python train.py --d_shared_expert=0 --normalize_top_k=true --balance_loss=0.00203 --init_std_router=0.0189 --vocab_size=2048 --norm="rmsnorm" --norm_eps=1e-05 --steps=8347 --dataset="wikipedia_en"
Below are experts of layer 7 (counted from 0) of a mixture-of-experts language model. Rows are named router (the router's row for the expert), gate (a neuron's input weights, with its number), up (a neuron's input weights, with its number) and show model dimensions 0-255. Each number is 128 + 24 x the weight over its row's rms, rounded and kept within 0 to 255. Numbers have three digits each.
Before each expert's rows: a language model's description of what the expert responds to. This comes from a sample of Wikipedia text that the model never trained on.

# expert 18
What it handles: Comma after the author's name before the year in species citations, as in (Linnaeus, 1768), plus name pieces in lists.
router:114146152131135141116134101114106101134148133174119086160144112114082142120114113115119113143130086166133161145119094156110124079127149157079142134131151105146157156164072100153150129131158141134123113120114069091132147147167108113098136137118129164130132097144188141170132121123091140114110103134106104109134152121110136149151126101138137144123129146170118123115110118129145134091120142155108134119142120176133157103145128099136140112102128134178118123194144119106098127134129084120125089144137164118089086126078116091124141120104117191124143127161149130155142177168112131117118125121140132158137129106114130141127128115148128104192143131155133090139165100163128121107091099158124097159169131104101146072106106093163149103145114125110160095102184129149163107100137103
gate0:109098114098121087171143119162125132155157101131129158111126145149113104074094097143152156143072146141110131120108157167141130097151109095098160142125159109139153113145087107147130089113142166097118120150129123106103151153135119174142166122148109115113097129125094140108127118103086120141076140123137096152145085093098109125162161129117137143163123154154111139148166166189106139165125137105099179107149187156112122129121127140122086153139140148160102160161097140114169114090157104145117119138119129068123134084143131155112092098108123134148121136101120121133111133155112142126146133134116130139114172109116141112161157139132078095148132122123084182123156147146139110113105092100106141173141111161134119096129105159091148130150114119098168135113135104144145101136144134
up0:144116163095110104199146145180123100097122106101118167132090151141125135099136125166114168149111141111140126108082151111136106100142107113119117090172116144145135153133142166148151119120103175132072131124090142128122132120154113150130114132112088117140134134108092135150115187131082121149090125096098136145126121126073141095114140116115164142121108154147102154156147149120142090132111119108097162148139117130155163033143159158132135084120105121173122144121102125121118103130143143107147137158154099112113141120139119146092071128126093109125121123135126118110163101151155143118162124144119122121108167103117114088135091172121082138118125125124133101107096149133134118130128137137137145089144173177129086137147119134136148132144135163124191107161148141139114126075108124
gate1:067159135115123109143123125146121133095095129162137134170112116166152120130135130099124127088138148170123122153109124126095152167079103143165171138103149147102121134156096128176140125137162127106109134126140066134143088121164132102141141103138125136138126116130152096134193100093131090145147136125131142138121137115145105093138131115120160150137191138142101151097097142120116097138117129175056135095098116108103110135142145180144147120120149104158102144150142149157116091080126139099151099106131101129158108116076144119108125074128170113097163136113114139131155147136095096127126169136124159149131139126153131105110117071151098111153124146148107116088110115114131161131109139136135140120153123110166135122136089089165125117086156111145152128085124133144089098099130167
up1:144098155115106118120104126153120153163160140147126141127110085120124114172109127157153135149097144072134108125125146142112107098124132108135146089113134145093112142129107097135091140119121132126181176136125104108140129095109190123170154081139125143133055121137125135125099119138102129134138110155126136143121138139113102143148098133146147107133134109136133147137151095126099137132138153087135104110174100110104086112088127098118116168131130137124100135254086153136123130117118117157144098135126143144131108133168104136135144163127127123120135178184122159118076154127128159109125183145135118139123085105083113175155127109125149117143093101131136119137114174143108119111131098119088120124108117153145108128116127172107147093119097131085130129138101130115132102179127103
gate2:169147098101115132150150107148111106127107147163163126132129083146103155130150141148129135096073116071129132072166161116131122148146110122132142144101105115130149191099115091130095101164110109138135140150110119130154160143125177105144134096171122112124101131100131137098134133121104135150141161116138128152122153208108148075140139142114151109143125142110125094073153181101125111089080146149140119149123110114072146137129118079134121139103118188122123137127113148119117156133138129146144138110090099134135120123148092135167140147113137114101124148181139121154149143140146119140108143157152141101092066111139106162115155114123116122141063121136070129140123116107131096101130161141160100098135113152094100113104117129127131107123100133108168121147153168127132165137151122
up2:111154150168124145121129148103142101094121141097115109104168154116126087147122116083127103126164135137144129168143128133125130129080106132083154080174140145097136109113125178077118152079140141107109134109147114118158150117138131175131076168113125141123146134132146102121133090120131109113151084140110167151135133117107133168110147113133105125088136147168129131112121144159130129147157125140133083097120164150194080133124099136112161116147121106122085140109162115137147122109092111126116124114141123160122129136107168146126147088159110116180161004117117136105134117133140127127091143107117137143125146123140135109145135122162132113107171185164166135085112126096145152164144106153116141131133085122155133107108121109108142157129131141144119129111122143138125096111103146
gate3:140145148137157117129124091106111120147139141106071143108126144103137144148135109152101152123137114109145106109144156114124121104138155108161162102111123100091096169088193159151122113094133120136185175181119111150120142138125154149150137160136117126174131100124164123116139098127128159156128126114085183094108142134102147133120172137145110098074157179106129114103134137098136087150137118137123157129111156097152146120150083077104157090121122169114133141113098155126113102101168123153139123150158112179128162140138132145099135136105138080127142137167104137155128114159127124114109090151134122143134109114145157132092157109120124142129100130147174076126119162130150144088106131145122123109125087138115134096124161118110107130100131154098138079147157156096078149136093112
up3:147103109127088139103139139138128129093132111136201138142118129177128113129132163122156134125104117131091125111108093126157145128124100160119119155148165127161145128123096079089113108165156154141117103071129148119153102164073115139100074106144155137074095172118088165154090150132132131126148114125161086180160140136131131121124102107094111100144105108109100129133131155119132134106099121170146132126157109143115088143073154148141142125166134098124107117136172105138159124131094154162132125112103122093134117127139113085123132076143123123122167141080136138121146123114140131161123160099106131105163123156126090127130095157124130124105139101110095163104137081124151131166152125089131116112130091124137135129130102138163078095163138104161112146119123101153164103131175132
gate4:155134129119127136154093150126146101110134167115110119118131140089124108132131162144152104124150155114144122102191137108175135094120108131113154109137150110135175138131134117153146138108136123122131171115134144100142157125128126115147131137134086136073177115129136133152112120124133113115148138142063089123104113121121128137049135129119145143125151140113107122150130079080180148151113109133152131118062111110133139114120196147105141127085117112142125109142131142112125069151136156095130197158124078164121133152141136160108156153129131118123139141129097128120125124151144158167141137104084125124130090151078115147144161112114149081119100128102135149099092112121104140108145127138123159070176110170154121088166131135130145154109102157132095147140137139187116173114125125
up4:163154121138127146118138148125108140094115159132050093158148122078129088151162138152138122100157152117110116128178132123170127093152115118110148156114156085153155150131113127142142120117123162118126136122109168138171157150120127139152131150117117130102157124140157142131116125127126114108127127119129082106088107113119138131108147140134138132146127101136141107115145102135142169131127072068150104106095162124151151096127158106135142127101134157152106108140138148093108090128101117113086213176130138163131119191146147130151138164088118127098142173142132120093112161138101151160136114105127120133152081134127147128099141153113139089131108132134043159099143118116075160116089101135082123112183129125136096126122113141114128127101116135121113142121135134158140177128103131
gate5:150176128122140142126135102104158099132062115166129097156090134167147099117128117108158131093117117127094138087115135118164111133102087111082139156146135132162108100143125148097127149135111139110124115118104140180180114151076151131137133116100153116090108147104124122128125098112122093127161150101148158139157156142110153076179133137077109140097147134151119111126100092140114131127151134173158165141155115141126151072151126127157105136124161096111137127128175160092120135152122101160138155147104131127121090139111089087128145146116072109137098146159138123135152176116130125152114119116129122114137104122149078145121107159153110115116137113150103096125116073138163140109148132130158124121133115114092106178132127107150121140072181163161175105137138111132148138117144110
up5:102134084119122118106097142148140093133126118168098149138099082176172104116128121143163156100085145191133123124137132117140165120097123104141111088117162100118139127157068132098144096122117163107113159114141106143139146124125153144143117107141121130103110147135137131218106166157126127131121103112140112143128125099089111143126113151091134089110139124112110124078138112095142114098146114174107204147112104120124126141144116135147131095117098120150106144123145171119141123142100140088114134128107129131110134134166115132130161110138127125123137119109127147127154127136134107156144144135098169103154121138150114101118157106089093067139104144127097090161101118153106120092149167173113136148184075167133119104133150140119136103158161125121152092135123134138124151075075131
gate6:137144133119151124147143104172146111135083076119107107177102117154130121148134146124204122117110121125134141105142129149146168108078097107109134112152201125139131120110100162088116116137190093114097146130130095127119150159146097050141136139144135126092128121137104116123113121116146107116167116150110112148171116135121108114132162107119127126119142118125113119181096137101091117117118099146097088142145136130134108130152132141097161085114138118150092140154147130079156140106128163105095154111053143154113110100123124135149145123130125127122125088126121124149153159130176127119123121132134174133119093117145132150166163136157123127146149165157113108111100092128147156155106155168116130097127106146113128093172105115115101119123143095175108117160115132142164095097135177
up6:147102142140105090115141128129113156150179120170101136117158125151131136092134100108112133122130147116111114115112151100115119143175139129140175154138098154133172092148135116144094116142113188123149102141123117129146120134116165179133151090147123122143089119113110109160138142124135114145059134110162136126108125117112106146149084132137176136163113108136155181144162179161146118098125136103114153087122132108127103143119137123127096109124066131089130097122099119124123131091123121127105121117147130087143118132135162084191128133135111142106112215109133121126100114123043110151131135141098112162135189166124115099116118124120157116134087154115168145142151137110133114082141126115140120110125144111132143147086119152061146105128092127102134132147143113126144146132137098
gate7:094131141146122121105093148105130117122129160089169118139108154171145122141066119124131122130112113178121140123092094129125134130072143142129130130138087111145096137141123147133148063136166112052064122121127086108137135159129104116105133107051138126103117126114108108143150129148143119101142119117131165110128130088127118138112097094125139191136159110127144110140103084113138121108111081114135096159141092157098082126119130134130146120109104141137114081109139132095158091123122146092157122097106098154143120118087095163092131145126112165110117121163184102108126118155138147122164110058106114132138096141116103158159110086156109124094128120113141123117114113115143101137123065114140146116147148159123118092118145135148149107087134139127160128145137100131133146116107132
up7:062087132140114112111106165137110110142156170075149142144107160156165115085111105142125147139124116150103121132114113083097120126092153148095105140116069125102113128123122163119134085140091103083098140150099081112109134145189121171109100117115113138114155120113117117153116113143171116149094092150095117130099115088097114163114090114089130125118117148156136107124118109151155147118071129109201155133155131140132072138142137128138111148111107126151099111125135150129182110139110130078148109138132123135107142151109103167130120149151110137103110106139123130104094114140109109113126138098147122176152129149119097126152177141124078113106169144153127145115113118133113087097097127089115103144150125131084146098096111130104149103156135165125141106118142121121124146111086124
gate8:152114121169155127099103114115112129109159108112062109116150155076130126141131170152094127134124111131121122111121092110127115161144085172158099140154127119115195114158186146164119138107130189111110098134152125145146113111095175157149130142112099118097127123119142126149134154122166137086111098116099133111096118142109162122126112132074178152108177169118123159141162084139154139121146164123137181110145152105092149122126139115151123161122157113117124106126121175098167121120142117118129148163188144133134127157135128164108137087114121121154156110087126152100126093114137132129136092138147110109071143091105160074128124119148132166143096139108095148123168109160144139094116139088092144140138125132152135122094105133122145110139136159119111135163131125133108112130131101
up8:156120102161108093152128138132089144082138117136105106123095171101125116134101156123134140159098106150136143104115105124137129154139085148160132118143112130088151132141125123102102169086108154144121131098087157107125111117149148187135145144151103080082083155140167126147108168142131137122127114085119141128099121119100108151111121114126142131125149146137094090113159141130083107148114115122128098123167163110091121117102119131141107148143132156143134162116143115084112179136167136130074121136157138144148122133140145154129145102113127140158141115111138156104168126134113118129107106119134117139096131078101170097157119115154148129144059112127111152100168187111116155107088100065062139121143098134149149141112077112143132115106162141128102086160116177126124107101127126
gate9:073094145103129071082130141146174152161125150126127119147102189110084140156150110098165125090132129133092137126111080149120112125107109149160157123134079121126137133149107135102119140145154090123099120149105131123112138136124113132142122150108127126107182061138132128104135078138131139083147111096150125095143126068157101144137116118142158111119160082150135146113118063141093141168104170084117133135108097144163133106140179104117125143106144113113164134128140139094164136141121107112118154118160162162116138151133092162170104129153139141064125103127118117137104109125115092108157139129125133110105106100099150133100127133115086171094157136143137105115139156136162116097125123112131143146125169138127143115148120106130108090146140175109109133115158144078147125119111134
up9:143097121134101125105136113095154095132125141148162122144118144129130130146141151116171151122087090151123133103092084126161127103123121127130165145142074092164118142091071137114127107068098133146109156166129140132126139181101151133117061137094127135167098134107122112117108108103103119147132120079172097134138151118146119123139135098093157077098157120154121127126157121125116118151129178098136118118135117117150150133110159121117118106081109131113104124134147136071168155098091129097070143140147082146099108143145082130136114160133142118139157123101171172130126134128122174120121121100127103122126088115137104134124093137131134095122041140126111108123099135109169129089120108151166135132114143111123114079115096162103123109129129113118107112154145134080126112130133161
gate10:075125102146127098125123127143113096092152113094123142128126113136131121089176130105123122155098128174178118131103126130106086183111136156147128102098184164141147117131091103093148174127123152130118142168141142150117114127116092146136155172157142161139108096167117122174133157107082106141133183090138142134092139119110130144149097161158149140120152094156122074143096125126119124172154110133116122127131124124097126168106145185140103163107134097124120139142106109168161115107176107117121112081152121100131114129102136148109179134126121136149160086100156133112128121160061163089140128138112142097140135117089105096124113096125120110128171126131139142137112133106107112135115097118145134153111137093152144142115108161151114090120087120084157129118126148118101113159108114
up10:176128150122098131162134102141130158157103151117163113087095132149137162132087115155118155087121116099105132120108140117095156132166139110105135122116071116153127130136152138153124145173072121131148155121126132091124111121124150138120150101065129102137111158134151139117115119153158166147110095222136122142189114145139149125112130099118106142140111132091158127081140117113144124089100117103137099157111114104163159110157130126107141092151085174127168129114097102091096144150136122160124125183094145177145128136146103149123090144105121120127093164161105130140136115109180098149121145112128123152096159151138120172126146137133147153113096120104155121122139124107131132152136136123093117115136090163125118110135156132120124158143143092161105155150146089131162149101165092
gate11:109143067111097121150113150146089122124115151146150154163113122092114145147112125124169161192116119134161120172123091137136145125123150141087113136133141169126112108131135094110147128180166159144163160138122117116108132122138103138140139136133118103099133131129111095138107155145165153116143139088095111126139148148123136128187143132141140123152139110104161149092109119116143149119095129125142162138106114127100092142111111127128137094137142083072106165088148124147072149136104138112143157092119129163127118104090115110086107149131142107113121141117118154125147173137175082098113152173091154088161100137184118168105110068143128123135135177166126120165071059131126106154156158114139127150151102126134134123143136122123101106124155126126110167128113110153113098131126137
up11:147143129112128117113098170116117163126114141129107147114158132146131158104126140122126159148090142159126104146113132154109121125132143162088111135128104107146121155151073121147098163155105138142197119146128159128107106140137116190129136136121162118129106146119118116116107173172144176116123100110114112078105147171150117099162092119167151115095156130107124130106161130134130146115132152094144141108124104100146089104105131096138122187126134096086120166139168124114084156128138104128093171135146118106112103137096140123100105113098167123056131125160145126157088156140135106139112133116151134065129044133130098182158156105121143134104142114150151114147129101146109099136117114162136144143136102121134152109158127175134097092152150117121092152149129146131120108141138091
gate12:115170170129081139144150107126152093143116104122112098148108170123097139159139119100121078119143115097151135092125110173118107117118143124092149122100061091110158139119136146136133160101109110140141106146069138100158109114116185184108108142080134136075097081147165092113153120112129119131144102141141148092128143133150163119137109107144121084141150137141117084113087163103126105121141114103130095170112085156173160109137087156127150116108142115109114131155143111129113119128149087127135134186126105131160137158153120140162131138142118121105097117146102150142108131144141158139106088103184116101120092100107139144145126131176088130125119116135116120109120154171129165172112103139119149106104147117144154171114124129169126145125141129134159109150162123146104097146123151
up12:081131110115149121177154128142137131167102146134125134159110095092138173160141094113165147133136136127109146140137113117129163116132098136153126100122123136118125117119128133164156101137173095115106136119131101140121158107116095112156115180155117078140190111137121153119123105110118140104150117149075109146151152148146116161135121104107125138062174132125174142098169125134147108128108143154118202075089178105140118121136154107091161126154131136121099160141157132102130161126118127108136106110080145132101129137121106098153107133142165142118112095122098145146115136141152098109112135145124107141137107122126136134129122147164115104116164183148175106124077095149141111159173151160132108141131140128110140070150117071094115104149160181110141142138119129126147116105099099
gate13:102131112147112169161139147146062110145122139122148157131098133134160091145140153123090131136101120152132067076122102158210155154143109126103115090140114131102119121119115161093137146134114131162105109099115155136167109108147126150128118091093127087093092104054164133083144119103087125100134118169172124165134096149134087145150136112129100112124112122124122127127165086125124097132130126153133062155144114155104111110142134138122116118081128149122113143101146115103108141108140154115102143121153149140141112101098160146113079088139110113164146157114119138115147115091122154126127152104109105096094128131123129123140120117160142089117121120180123115125115097099142156113117145118146127115153115137140115125091126181112149178104111107173125115090112147115105094111110151
up13:157104095115118107119101117095155171123104097144138144111113141143114182113133101139197123124112106084114129132100149114093139112104144128153159178087121110164092141118106088159151101121140094112156140129129128129079133151116120120161150144129136147125143150163091117125065159135138208169138126112106163151129160127143145115125140134119123100145109142121111125116101151093121142126113113136176186104125117088155083123120111075122158148175122125149143123110157159127107127162145143165120088134112131167119135158149081183130123155101129135155116101139123129170140120123154109140110122139147142140111137153113141120139137113115119163125096147096132133146129101143115098128159075153072117147120085094118140106149131106140083099122161164152133140162151120147144123136169125
gate14:164127092070141136097139153129104130143101116108121131109135135127116102141162091126132136114163144111117111125115139111107109139150150160130062137160137128154094117132121136153118124157120132119142124129116134148144083098142113156043119096134110096083112145050087145114131145142143160130076136088158147118149105083149110094097085121150148153149109092132143138118121169170137095127137100123142122159146115130147086133101114125116112139135106166122174143091119144118164148110125170123130128145106105107163162144148108060130088143123114118121131141153121123105127104090106119135100108153154142090093149120155096151112129102109124156106124111117208130133132088139125156142130111108128133092128187113115143151141117092139131147193112120147139143113131117114113109133123157
up14:111131165155109115159121108149198115082164138130157122117136118092146155138119146120139111129125142113156125149156139149141119136146147076112171095144149132096140152129167124110150139077105119132144120121152124103123180133140124076191152142106107156148157098168150118135114122100134096095160121121084112143085095156129157118148139115096109095128137149115112105157123098075126133124147141144102094112093125113139147141157178166130124128112166091133122106131124100171090102131160097121119156098154118136118124126123174147107142157146134120155106116082135130132125130141169124117153161104094139120121142130112180079154111139168160117133112129095089157131148141094118111118099154144134150170103124163152110107123171152094123148091119133153126117130120150127064181122124136
gate15:155101174097123149110133131139113119098126076118129119148095161117121119103079120129125149151116118169111148114152174139109145118100112127101106123165124098130140115101124110146141112092127189122122174155158126074128101137090113105145108114131061131097150110111116111125143100081135135138105165113121119124125123136113135140134121145141160125086144133143129122111124150100110073163109115156151150158095073130136133139121156117133123111116173103113116125141130114135146076135147159115108172090131129122149127090117131146112121105129100124118094153159057125157103113135205090178122106132128131131151145142123113135170166118080123117145088120126143119142115119113175146140153134190103107118109102130148124139090101139128132153123142107123099101138141079147114095073132167
up15:125115078130134095117129147138138138129135158109136163113157147143129118130152136150120149123124144083155107121119086087138114177124130108148127124129145181094139134179143158090080156155108076115149104063122140144157143102152167176115123129150154120149138148147139135143099157158126130149179097156145132129133112145127152123107098122131104132197105095086130140150140140137142111111144096099106129090141172115115103139108098150096130143124104129125124148093097112130132170130094100097146101134120130119124159124170135140115111180139135117149149150101153113095151137122099121095131154123081144111102149115153132113096117125156173150099165135137133169150143147143081112090111169092154161142136161157154123134141165154090129149135143130144142175151110156150132166183109125
gate16:139117140110163138116130092150151126122157120187083114179161131141127157138144094131142130137119107125147136185129136159116114124111108116162136135175185090131108147101125117139143061085154091126129119149163077169103153139121141090167124132141072112120132183091088116139099142145137131101128133128131125140143107122102119098124142109170156156135083135155147168104131120086117126079150168115133169102119182127104132120154147142125155108107139139129124124129115147124126126095148152099059117120132153127122112126125094112102100106152137169133158130099112153109139128155127105098149114153116165105179127136167160126159100129105144118120145158144139118143146105116171128127089137167110102154166179131114147080112109105090149112104135133139120128134138122139155114146103111
up16:112113152122084185140163082112115063141118129160147132171164133141138145107142132136158137114104127126118141117101126097144128128173140110111137102068148091135135143067130152131140128131136098157125119131110133106153123133104161127110122103139106125122073134114130155138159130157121083139133131169086148145146150156129197100138109106086133130101130136121087136170118126113135119141123144136160087156161127105123092153153158099122180141077160151133128108134130118147159077129136133103147147109095088140140127152137121110170134171149139124149125092139185133125110132115132157107107157140139133114097078149091107140115154083104134151103100121122131102153146094102164112138122154140115097117094165165130130154103133138116138151134122158109146149144186129118116084157159101
gate17:102089128113131155134143146138106155154134140075131203111101129094145097159142125105113126141122147153148090150186132139172108137129111096089125100117163151118109110136124158128127165076142098105136121137132162141188121111115132117154103131104117103135137132136151187099119169155129146129100082168130138164129095114109115159138159149135090076150090138149153125145105108142133107139131109151112104160158153138087142129130127108117112145110141121124133080122108094118133162136154133117128136117155145138108156132106118135081132143141102096140130143081089117098146120067135153104136165164086093107140138131157179106148102114132144128125192127160121143142106120088094123137141167148095147086158111136110152104141114141130115118128086137123105104158093157120138136167126118
up17:093121116119103144139154140116091142166130115154187147124142068087141155112127131088095123135133115143129093155139126103152152138092098124100088101093124138109132125157104144129099175112131059096155151107169149150141124094112100100141175145126140123170157116108161144124106142169119135118149086142166152126069130125164099138126150163147103137138150140125142094122151121146097082162122130116118116143145137149089127122139149106134117187125073110118166169138114126137109170156147112108107092127098129148134148131129164162116115105125130112111156150100097115087162139068152116091102164150145132102129132137183136110103124094104155146152167151106137118130121114145074142132113145147100130139125101126100150145121116119109108104107093136118150100119099120122115153155111147
gate18:152112148117116136126142146150120162088135124146068145149149170107114168137118140161187141071107121105104116154121136141150101125110123122133102105155136128140132112099155158116124136159128101160146117124082114127177123171122102175161122131133095152131115155123130108124123141093128111105111090148140124137137125244124085129168131150109126075140109158139134156158167123146121122157109069143130146095134157119124121128137143121127109090087148136130075109157152109118117096117087123063111119104121144086132157143157103082112098124155160130114118109142124115133101109117109116079121132145131129140135143115115144092142141130159106133094118139103135127118157127099122137108066121120140135137120116110147123113123146148104132127141104151102184133099086141149159123149074124
up18:093065119085112117143114128141137109162152120114166103097117130157154124101131137122091136146157139123136129111114129139119163146152147127122155150120117127122135152118096099163124125091160144091138108127139153114105125097138146101088092124122124084119124127135124149113110136141133160170144137129133139124120128149156147099128138123130094127106131127128103107100092107103146155090151134083123126174119113096117101133108114123118136154166142132113175123103092089137184113119142151176133099146123111143143100107116151154132148146150098105127132160145123144136129150110174117141191127125064183133162127129136135167129121133083127139138143125152135162145085118153154083104174164152067131116106179156106131150128140100163094110130182160133067137146169124117105167104185148
gate19:130142095119135124123159140134097124118144129122158108133177103087112111135129114131107149153119136109163127143114129128100106142163094134098166127128122108103136152138129092109171101101099106126091123108120111127147154143108107151140130132148108135111160120127153088150119155119150121141136131097128097121082152089157126130110103196095127134088093121095121160151158131171134156112141140100090140116153100150118129141161179034152152144100138094123154132148105119107163103147096132055152124105168136120152129125136149130103131142156110148072186074137134091127087123126123114104137072131135145129125152128142132096145170132086139130113132117166136163162132150155153124104126142156151143147167153133092126131115089122107133148138132177118167110131096125138149144133096161
up19:145111143134161102133145121115134116107104093143078161124132129146130144144125139113096121134160105121090142144155145153115127158116117073167120127101099150146133124139165146154123142156181148140163168141149126152131147140116131118101125116114114110180097113113127141109163098136115138132123106139101124083101075142137144086116132112117111128166122112102121138102105126112140108118149194136123095107151111106117114117096096106119119153153162115136150119118106122108113114125155117184141153142122112148148116134091125064160134114105132101159077145114121149128135116100124190171162145106121136129133100123145152131159125127177133173139134155051123105075150127131066133090162164101131144135139165128153138090125168131088117158086157120108100170108147158112128096141148105
gate20:157126083177144064129152146138096157152097131137098141148146089162144125137109113159118106138127115097122124127135158132063141142132147094134186104113138121108165142088141102116130113108120156139129110164163096113115137174120114114103134120146124121141176132085118130147188131124133093147091141118119144122177135110119130107135158131119123128120121081101130149133106144124161108116143145136082109088143175142136129153124139107087136108111125168105093094147084099121126153096155108080155137120129137108118105158141152112113147131168127139111130189110115144122086143116115125113168129140103163130166086117177144096144105129151092145148141164134099111116124179091087124095117152148152134095098098106069134105137118101137100090109123120107116130127123081109128147129138131
up20:132106125120125106121116140146121131117113110118102123108170072168142146126156142136108124098133136125104113076139174114078179137101163160113133132108109108113142112129134169200119105143085131116139149125112180128126114125150121157130100086139121147162108112107142098107146110092161096139119113123164140119127151113150114041156145135120113128153150136151158146104176165121148067131137128150106119125138153103093127137132119122143111123165100138178107134146143166155115118088106133097193106127122091119158127147159123111149094124146138127115180135175128123114100139090144158164081119133126157125121102120150131111130127132151115112122138117140098117111151116115099142129097196158164139169130107089132124113097116120086117125105164120145139111086141126162104100136154133
gate21:167084092151111132129137118128178129157154122102162139156111159090127117146142107121171101147136113097160145102061149144132122116188109127099116080135153117148113112139098156115112143141104110101111125129179143143106141124102111130151114126108136128104123079152129152162124108133128112129174157144108104151145151153115101136141095109142117168115138116112121083106166143107145137133130113159111145152117125123100128111095163095135157133129145123090134112136144131166091127124147132148167170134121151125117112129141104119106093120121109146149139141128138062151113106111186125098126153093105109113060135122158140173116135108127135132114134142114106126161127076080163127134114116204116117166132120139121110080081130123115138125127111092166093133122118111157105105133203135
up21:137112135156120075124147143129187149129126148107128116178085170112104087177146132099162118110118105112101152162106094128136112101136125159127143109122138094147081132115117138157184146123112084102107104122143136124075127130133105119128117144092146107065170128136144119080139024119131125088179122118139117121123142137166127124092115122109137128092152114109125108107143135096109098124129140152138107138124102125124143118154169158156145103095134097145130127133153114123109134124105116102133149120108139117130133115100119114114154117135150178136113123118137103157118127125175119116122125088153168130112088119141139161146121102148109114147138142138114131099134100104163147106097097166123101147113141122095124126117109095109111192098096124164054107104134085117090132129150139
gate22:119142111120099093087135107108123111125113159123126150141163108164123150113135118150123121109120142161145137143158185133056095124134123122155146102139102122106113197112136127163162134138116067135152191134146124082132104150138181157133110175116147153134165131093132183114151095168119139165146152149152163124103122099118150081133106112165113104114065100140115124116106163132114149164142091160132137128127124100132128128132119134164114135149140133148106120137102160118098103122123061136118114130073128133133137102128124152130158156118110148102139096158102103134152106148148125141125137072100084138138118168149103132123110104107130119140113149077145119098179189108136119123099113147128123120148103100142151131140135172136132120134121124112143128094154111111141171116151138
up22:148141140173161061106137102145146136097099125127104134131131148177147150162156154129100089105144106145114162145122154117133133103098120156131159127178120118105143179105131159163148164115123074142175160142133125103136096151173138124142135149112108119164129105120114117083126126180125131127141109134137181123099116099119135129066112139124132146076115152120127139106121112096144085151126109128151129137136165075144117110167160119106141148132138131142119100129146151113114122041155110137184098120116110124127120130055125136113114142127126106126096148122099080142179114128159119124115137105107133123117130144130159115174113132159132154131124170110179096094132143109132121105114145144145143127157113102119129123174129134126090115085116137131129123160146158146102132083140160
gate23:081086130120144112143103106136151160148173134150115114075098116116119118135105103108162109137101113141117123137177116136130151154087126104121124117141141165145139122139046104176155121119129098130144148138166143156139128155126093154153153139163139147146198081122123096118122093094116120091104183107108117078088141104120129151155124117154112146084144150118138166119119116120085124119134127118146183124162101108136104138117145136137078134168147115122155124146144155142140090144127137142093104112166170105119109080123123128137129078118143141105106128140076103150142141135136130112100120139110136137145139131110088134148145121099128108122156150182088133170149154142179155090125132115176120151132146125119105108127135158179107126159121143084126119127095140130102115144135148
up23:137144135151144114166147134126136146147115123109121164124098111117136142132101160150088144143143138121171139111117194132127146157134143098146126126115155136137122089129116157147135127139134115132136156137113126091087134110137173086122151151150145112127145071143153125123223106127079111110147163189100138120127092106119131137116110143130163174118139091138150153120145136132092136150149132140119126173133096101122166120098170139126122156173126115147158147140109114101076147126137096152131124112111141135160113131099156164172105121126104154160114103149156082089151153133124138103109150142115115113148099149101165150132174114148119138113176088109116139137190175139094121153137116121154153115103122135155114144177122139101155164106100081139138176112145130125136094139114099
gate24:149150084152109124107135115154119145166119119104127105128149144080105166123129184163140145144111144087132117098146140096110122126121134125109069091143110122108178168113159131131153151117168128148161168169118111134169113136095108112107144049114135132137123107124107104121108140159131146139143153152161203162124096135143131121106146126121126125078157132134133145135150131110090113098120144125152164122109125127097154176149128119134118152142099093111094169095147167147153126156119122136108138123121094117101143129128103233105150118135115113135131121156111134049125115128190162100112121148124118130110106120097146140100131115126124105153124163154099125144126102140092122127129124087150135126132135161126129117136101108113148076093128141117145121139134129129113162132130164
up24:101112181105134160180137151115128095094183154152147149120102130172165111139096109118128150122114120143125122160119149129153110142137132106137159136094132167098117106130126095138110120173111100148116135069154138114124146106120162155117122170175108133112118143121181154142134125129132134116087112098081110102147163137144159165138126142148144123140128137142091106122107090157210149175130109120122110123130118093136096120106144117122124137080156159147101114113107126110100140117138152110124087125107159152123143125125117129109109113152129134110145109142118147199128101124074093128144151113124126132100138128150148140179158111070142148082120147149133160105125168103131101147119144139130092147158133167132072130119171163171118154112122138122101155109119147126146112114119076
gate25:177129171126133131142180139160108120200148141121141130136136177107127204134079183191162149154142125103107152141132146106144142102136096118128112115158164124113142122120136126106072088124147100136112108101080095133099118135113102062106121088172118074094137143127138144149105113125140153118119087138131155146165120124100103152144125123121121126133123119153128141156136129127116147130093130092110147120066128138124136117111147085117144131124104108134141126152145149099135142127144131107130153127114159109141129136101129081147106125122084140147166144072123127126171123135127125141131098123137137136168108103119165125149145119134125112130143144140097104136116084085163130151108169101109130112146139124079112101142096099128144134114133177133151153111134140136204134139088101
up25:149067155127147104124126139140124114152155111114133102126156161146152139127108160150124134136143125091131149188117107097126159124087147122082116134140154106164152147097092104140073156133140129114128082100147145180119132130133141082132095113111096101125111139185107133125116111126141105094146096128114154167132160146108132170116103117138117154156168137156120167124153135099147140138135136107110108116062161090133100127127110122092156100127165124101120127145132104124129148111135105118092125095137145067126120106143144103132117099141102137154146179082179144120176116123113126135140149162116123141105093127144144141148157154146118101160104151124094108132105109083166128120131185084151125101142160132129124105120099138130134132101109169125117132181167091130157121170098144
gate26:106113097157123138108158128176133100140081094147129150128137113136128111136149132089116114117123176147144105157176148169122175125117110133074121157099144127154146127137122130074117127166165118084114121139114105154130163102151101118165154118175119112121175168157104118112171156099108095138149104115135168146113131121121118103134126149142164096120085081161134140149142115138139130121127111182150166084128155147129131111156084127161085130148157143154079147152131145112107140117084162097100155084118128164126114151134135106137112123151131128143145079110165134123140160145143113121116117141103146134136107126102086145112117106143114086102125114159133152108141134140138139137107174057100108116158179145115165113100125128113127112166148151183161151124124113137141117113115136
up26:156138129119113129142210138129107092092137161113131112118097137086127153174135104134104112078159123167146151147123135109148129150210065106146119110129129165118155126126111148144103087144133119120128126129154164144115127129131156143067123139085105111115135124154111150112111114132155139151169163158137119138132091114144118135121147118108119125130150112105108105118148111126137139121095113166108102146102127156097135157146144132095127143146106066089112152135166168159111134114107122163151176121128133120115129107129142066109092085113163093125120143098095124112165137133119068149163093145142158090107119081143149151145098083116112135155144155123140157119099090139127120199119120112137146141136137119106109105170126120126126128142147112136098124107104141167103131125150116